config.yaml
n_layer: 18
d_model: 224
n_experts: 80
experts_per_token: 3
d_expert: 64
d_shared_expert: 128
activation: "swiglu"
moe_layers: [1, 3, 5, 7, 9, 11, 13, 15, 17]
router_score: "softmax"
normalize_top_k: false
routed_scale: 1.0
balance_loss: 0.0112
balance_bias: false
init_std_router: 0.0276
lr_router: 0.000702
vocab_size: 5951
norm: "rmsnorm"
norm_eps: 1e-05
tie_embeddings: true
optimizer: "soap_variant"
lr: 0.00258
beta1: 0.95
beta2: 0.99
batch_tokens: 65536
seq_len: 256
train_tokens: 402800000
steps: 6147
dataset: "wikipedia_en"
Below are experts of layer 9 (counted from 0) of a mixture-of-experts language model. Rows are named router (the router's row for the expert), gate (a neuron's input weights, with its number), up (a neuron's input weights, with its number), down (a neuron's output weights, with its number) and show model dimensions 0-111. Each number is 128 + 32 x the weight over its row's rms, rounded and kept within 0 to 255.
After each expert's rows: a language model's description of what the expert responds to; "gets" lists some tokens that make up at least twice as much of what it gets as of all text. This comes from a sample of Wikipedia text that the model never trained on. Tokens count by the router's weight.

# expert 0
router [134 184 170  72 170 188 130 160 163 133 170 109 154  90 146 168 104 130 123 158 139 110 181 153 119  85 169 147 125 138 143 133 142 186 104 130  99 141  44 126 182  53 103  99 118 149 130  54  51 183 116 130 130 149 144 137 173 139 147 145 131 143 105  79 121  83 186 162 109  70 114 130 146 172 106 144 157 124  66 193 161 122 155 128 107 140 123 128  98 117 138  80 112 122 146 121 154 183  90 123 162 121 123 111  55 134 162 152 160 109  86 150]
gate0 [127 142 124 123 128  96 130 159 188 122 166 133 108  82 140 120 140 170 167 120 148 113 183 151 193  79  97 137  87  88  96 118 141 156 176 193  98  30 132 143 214 109  95 147 178 159 137 130  87 154 128 196 148 139 117  78 133  97 109 132 159 163 101 153  69 176  62 127 154 126 107 168 110 130 143 111 136 142 100 123 151 115 148 140 194 158 142 121 163 140  90 127 129 122 114 147  80 138 120  88 134 117 137 173 141 120 197 128  74 116 166 136]
up0 [111 155 150 148 141 164 161 156 121 167 146 137 154 124  63 163 102 177 109 111 131 148 133 108 142 145 143  94  75  94 180 172 131 117 134 187 112 102  89 126 212 129 118  97 103 165 137 129 132 190 151 107 122 135 131  85 150 142 109 166  91 204  94 138  98  99 151 172  98 130 152 192 123 130 104 117  91 165  24 121 149 129 145 115 128 154 119 113 107 144 133 129 115 118 111 120 190  92 160  99 108 174 185 139 127 161 156 162 165 100 134 174]
down0 [159 124 142 138 103  97 132 183 127  59 112 126 131 127  85 112 159 123 124  88 112 136 157 147 157 161 111 105 128  68  88 150 111 128 113 103 122 102 122  69 169 154 131  95 143 148 142 154 122 129 153 170  99  93 138  94 127 110  46 150 161 126 132 179 156 120 170 159 145 119 137 163 148 169 134 199 139 180 100 194 174 164 129 169 228 128 128 144 158  67 143 141 127 152 167 134 112 159 149  75 124  76  86  94 168 127 152 127 122  67 143  96]
Closing parentheses, commas, periods, quotes and colons ending a phrase or clause, often before a list or new line, e.g. "(disambiguation)", ", such as", ", including".
gets: ")", ".", ",", "\"", ", the", "\","

# expert 3
router [125 154  98 117 176 134 105 133 135 154  99 111 177 134  86 131 125 123 107 154 195 116 108 135 108  99 135 132 145 141 143 111 171 136  99 135 104 154  61 145 106  78 103 177  71 151  66 124 111 156 162  97  94 128 211 138  93 139 156 170  96 104 155 145 149  93 163  80 174  96 138 150 137 121  98 106 201 111 191 183 138 119  74  90 127 142  86 142 125 105 156 129 112 121 193 164 135 130  76 167 112 112 113 103 130 184 136 163 132 106  96 148]
gate0 [135 125 148 119 120 140 142  98 180 164 154  98 122 112 106  81 102 116  73  75 131  88 102 139 100 126 117 158  87 142 129  98  97 193 157 122 164 151 111 176  93  99 150 109  65 104 121  81  82 196 134  93 121 127 122 131  93 138 141  98 167  88 160  93 168  95 170 146 148 196 203 200 175 142 120  40 102 116 175 124 158 167 127  89 111 102 167 124  71 118  94  80 128 158 124 162 106 189 118 156 167 158 139 137 105 124 140 135 130 149  83 160]
up0 [121 174 111 108 149 169 223 178 130 169 165 132 118 162 151 113 140 139 125 137 165 154 128 149 133 106 155 181 146 158 145 173 171 128 157  76  49 151 110 146 163  66 103  81 201 142 108 152 185 125 162  96 113 116  90 167 142 139 102 130 109 112 140 160 117 138 137 100 139 122  92 138 120  98 132  72 163 107  66 144 107  80 127 118 103  21  71 122 105 147 165  96 106 142 151 157  92 129 137 134 133 185  80  90 120 116 156  97 147 132 119  82]
down0 [103 162 110  95 112 170 115 167 201  78 137  97 148 147 147 146 117 149 130 120 105 127  85  56 168 127 116 144 149  97  82 125 147 100 148 131 131 157  93 107 170 112 112 153 156 171 115 100  81 120 150 105 149 189 122 129  95 155 113 170 130 130  84 132 138 129 124 186 193  76  92 153 109 141 137 132 167 135 137  98 156  92 118 150  97 183 127  84 129 159 103 154 117 117 183  91 115 133 125 131 137 144 193 115 102 160 129  88 144 191 157 203]
Words opening a clause, such as that, which, who, where, when, because, often with the subject after them (that the, that he).
gets: " that", " which", " who", ", which", " that the", " the"

# expert 33
router [124 130 141 173  87  87 145  98 137 157 177 185 147 129 199 130 109 111  85 180  64 128 100 146  88 112 100 153  87 107 117  84 104 155 150 134 197 120 118 161 194 115 174  62 115 206 121 129  83 109  92 173  89  95  99 140 148 157 195 111 120 130 135  92 158 167 136 145 131 144  36 135 158 124  97 119 141 129 135 195 127 152 168 167 105 113  68 117 115 149 110 123  93 117  90 101 145 100  84 175 101 140 189  75 115 121 140 147 151  90 101 154]
gate0 [159  92 126 122  45  88 104 105 173 118 120 142 112  92 137 115 104 105  97 108 131 129 117 141 144 196 160 145 170 105 228 120 135  96 176 144 119  93 223 138 118  79 152 178  93 125 130 186 111 116  86  98 114 114 107 114  41 170 138 166 107  96  90 232 158 133 164 128  96  97  85 121 166 112 118 162  90 147 154 133 148 121 114 116 159 142 140 157 131  96 126  81 139 107 117  85 124 149 127 159 119  96 108 163  88 206 186 108 176 162 179 130]
up0 [125 108  93  88 124 125 135 177 122 143 199  74 148 140 138  75 183  54 123 120 109 172 109 143  94 145  98  97 135 149 219 101 117  78  74 175 116 164 109 143 119 147 110 109 133  90 161 143 163 119 130 127 186  99 170 145 131 109 153 214 116 115 117 189 112  90 120 118 121 173 131 108 110  97 207 116 130  98 201 119 132 161 123 128 118 157 136 149 140 122  31 110 114 122 122 131 125 129 152  80 169 171 153 146 150 104 137 149 128 144 121  91]
down0 [128 103 117 147  99 176 211  77 154 103  82 138 109 105 146  82 194 118 125 112 109 115 109 143 144 156 179 120 118 154 176 160 141 185 129 110 160 166 130 151  86 139 105  69 141 133  60 124 154  99  99  66  95 163  66 128 146 154 164 134 138 162 140  56  72 169 160 140  87 129 148  72 120 124  79  86 131  66 128 110  92 137 123  87 123 145  97 162 133 133 178 137 128  84 166 115 163 128  89  96 112 128 155 141  79 136  66 174  96 163  82 116]
Full stops ending a sentence, often fused with the end of the word or a closing quote (s., ing., ".), and abbreviation dots like H.R.
gets: ".", "s.", ").", "\".", "\"", "es."

# expert 10
router [153  78  93 174 188 133 101 153 136 135 184  41 113  64 121 134 147 132 126  69 146 101 127 125 165 161 152  67 111 111 134  57 115  90 161 174 171 137  84  79 166 112 163 141 127 134  86 173 140 186  51 134  60 122 102 115 102 168 110  94 147 126 128  83 171 129 132 122 145  92  93 113  89 113  97 137 124 121 168 116 114 122  60 146 125 172 125 133 164 149 145 127 178 115 116 161 135 111 167 145 131 119  87 116 123 153 123 196 128 109 179 107]
gate0 [110 163 138 104 157 140 141 116 119  93 107 150  81 160 189 147  81 183 134 148  89 150 172 166 102  76 110 104 120 125 135 109 106 105 165 124 147 122 140  98 129 206 177 139 187 123  84 140 137 141 140  87 146  84 111  85 137 117  89 160 110 136 150 140  42 181 107 150  99 145 140 106 144 124 158  45 110  67 167 164 118 134 149 145 134  99 101 156 116 123 142 133 120 137 218 136 106 120 101  88  86 106 102 106 178  93  83 130 132 133 113 146]
up0 [172 116 108 123 127 114  85 162 184 120 174 136 113 110 114 140 105 134 104  92 133 158 115 105 154 120 126 164 156 105  75 106 109  98 173 167 113  82  88 179 134 123 195 157 161 161  78 178  91 170 123  75  92 130 100 142 112 141 187  61 121 101  98 154 108 141 119 135 151 136  96 122 182 178 126 141 114 197 153  80  82 149 140 127 141  94 126  90 121 175 106 102 181 121 110  83  79 109 141 172  87 156 172 119 111 153  99 121 118  93 131 138]
down0 [ 62 144 122 198 203 132 100 103 103 126 135  96 113 107 108 133 128 130 151 131 100 145 152 155 141 149 129 120 102  89 127  69 113 198  80 185 163  94  89 215 130 127 122 128 146  94 171 144  73 182 127 142 186 130 142 122 126 126  71 172 119 182 126 139 213 140  89 127 119 119  86 150 164 115 177 129 126 166 157 158 116 123 131 148 154 167 117  89 121 107  79 117  89 190  89 120 134 104  88 100  95 139  83 147 136 144 152 154 166 152 124 160]
Prepositions and articles, often merged (of the, in the, from the), inside or before titles of films, books and songs, e.g. The Girl from the.
gets: " of the", " in the", " the", " of", " on the", " in"

# expert 4
router [138 141 115 164 124 171 172 174 151 196 142 142 122 160 115 125  92 147 143 130 130 124  96  80 131  86  81  70 105 131 139 163 148 164 138 113 137 161  84  89 110 118  64  99 162 102 118 145 173 154  99  94 120 144 147 134 133 154 150 148 168 102 117 119 143 121 183 150 118 110 193 127  58 104 129 123 106 144 102 130 152 119  69 118  77 133  81 138 118 117  85 140 162 144  91 117 129 100  90 190  85 135 131 110 116  66  85 143 178 131 137 175]
gate0 [179 189 134 138 182 115 130 129 151 137 115 142 130  73 132 165 140 163 163 166 145 161 155 152 125 115  93 160 107 122 127 138 128 182 105 123 161 179 111 189 143 107 140 103 105 160 145  82 155 118  78 139 159  91  64 157 162 117 155  61 165  93 151  86  86 122 165 133 127  86  82 103 132 183 127 110 110 141 113 183 101 138 112  72  79 118  93 137 173 167 105 150 101 139 164  62 218  80 124 183 155  96 169  78  86  81  96 145 126  94 169 185]
up0 [171  97 130 120 185 160 123 145 115 135 131 162 125 110 126  98 136  80 165 102 132 168 111 133  96 147 104 115  68 117  51 108 139 140  44 103 103  97 137 137 121 176 102 132 122 128 118 197 131 130 142 112  94 111 166 209 153 124 172  65  96 134 140 221 147 109 141 114 161 118 205  87 173 104 113  93 109 153 110 105 178 111 117 124  71 107 125  92  49 145  98 142 166 116  88 143 157  76 115 139 118 132 152 109 129 148 159  94 202 126  94 167]
down0 [100 128 124 198 150 151 170 151 121 159 111 174 122 110  97 113 135 136  91  61 106 122 178 116 142  89 104 103 125 154  71 120 116 112 155 168 102 124 116 129 142  73  78 107 128  99 153  91 108 173  87  88 130 106 172  95 133 123 117 106 140  76  81 116 129 136 199 163 163 124 139 146  96 171  73 114 166 170 106 168 147 172  94 103 121 128 124 190 116 166 146  89 145 121 176 189  87 135 119 126  92  86 159 175 141 103 197 148 159 115  85 163]
Periods ending sentences or list entries, often right after a year or place, plus year digits and date-range dashes (1953., 2018, 2025–26).
gets: ".", ",", ")", ").", "s.", "–"

# expert 12
router [126  94 136  96 148 102  68 141 141 173  51  81 161 140 102 103 167 102 112 156 144  77 147 140 128 127  78 127 140 171 125 102 145 105  64 181  98 138 105 164 104  99 144  89 114  88  71 126 117 150 163  98  99 114 118 189  96 127 137 112 102 131 131 140 146 120  81  89 113 106 170 139  53 135  89  95 140  60 138 157 142 137 127 102 103 155 145 143 107 123 136 136 161 134 170 162 116 149 104 121 130 144 127 156 112 186 110 130 149 112 161 164]
gate0 [177 109  94 115 144 141  87 113 150 121 129  87 132  88 126 166  97 185  82 145 179 192 132 145 216 208 112 112 123 106 150 141 149 126 142 115  89 128 104  98 151 103 163 182 168 118 151 178 168 156  95  76  90  87 163  88 134  74 143 108 161 126 144  97 173  88 107 109 123 172 100 135 182 120 113 101 188  70 117  61 109 120 139 140 125 131 131 132 188 111 154 115 156 140 148 121  51 104 134  64 116 107 145 128  99 112 114  82 122 128  70  74]
up0 [110 140 143 130 123 154  53 157  97 150 113  74 165 132 127 134 192 113 138 176 167 153 106 135 162 120 171 185 100 146 137  77  96  84  81 146 124 145 112 184  62 113  87 174 131 171 114 117 142 157 145 151 147 140 116 166 152  72 153 100 197  77 119 179 153 151 133 124 150 154  85 148  24 101  91  60 175 148  94 160 175 119 155  89 127 121 171 128 116 154 177 133 143 136 133 161  57 151 100  97 125  57 105 103  99 163 156 161 180 122  80 161]
down0 [181  97 112 154 146  85 123 131 104 123 172 156 152 147  86 131 146 159 133 141 108 190 122 147  96 168  91 157 143  84 148 138 117 128 145 106 103 121  97 101 121 148 206 193 109 134 136 129 143  94 132 147 128 128 200 152 142 118 156 131 132 200 153 110 145 143 186 141 152 122 121 136 176  96  58  84 138 130 112 177 126 126 213 117  79  49 108 172 106 153 111 164 183 121 167 172 112 124  78 169 115 184  96 174 107 143 127 125 167 160 112 104]
Personal pronouns after verbs or conjunctions in narrative and quotes, such as her, him, it, they, me, my, that he.
gets: " her", " it", " he", " him", " his", " them"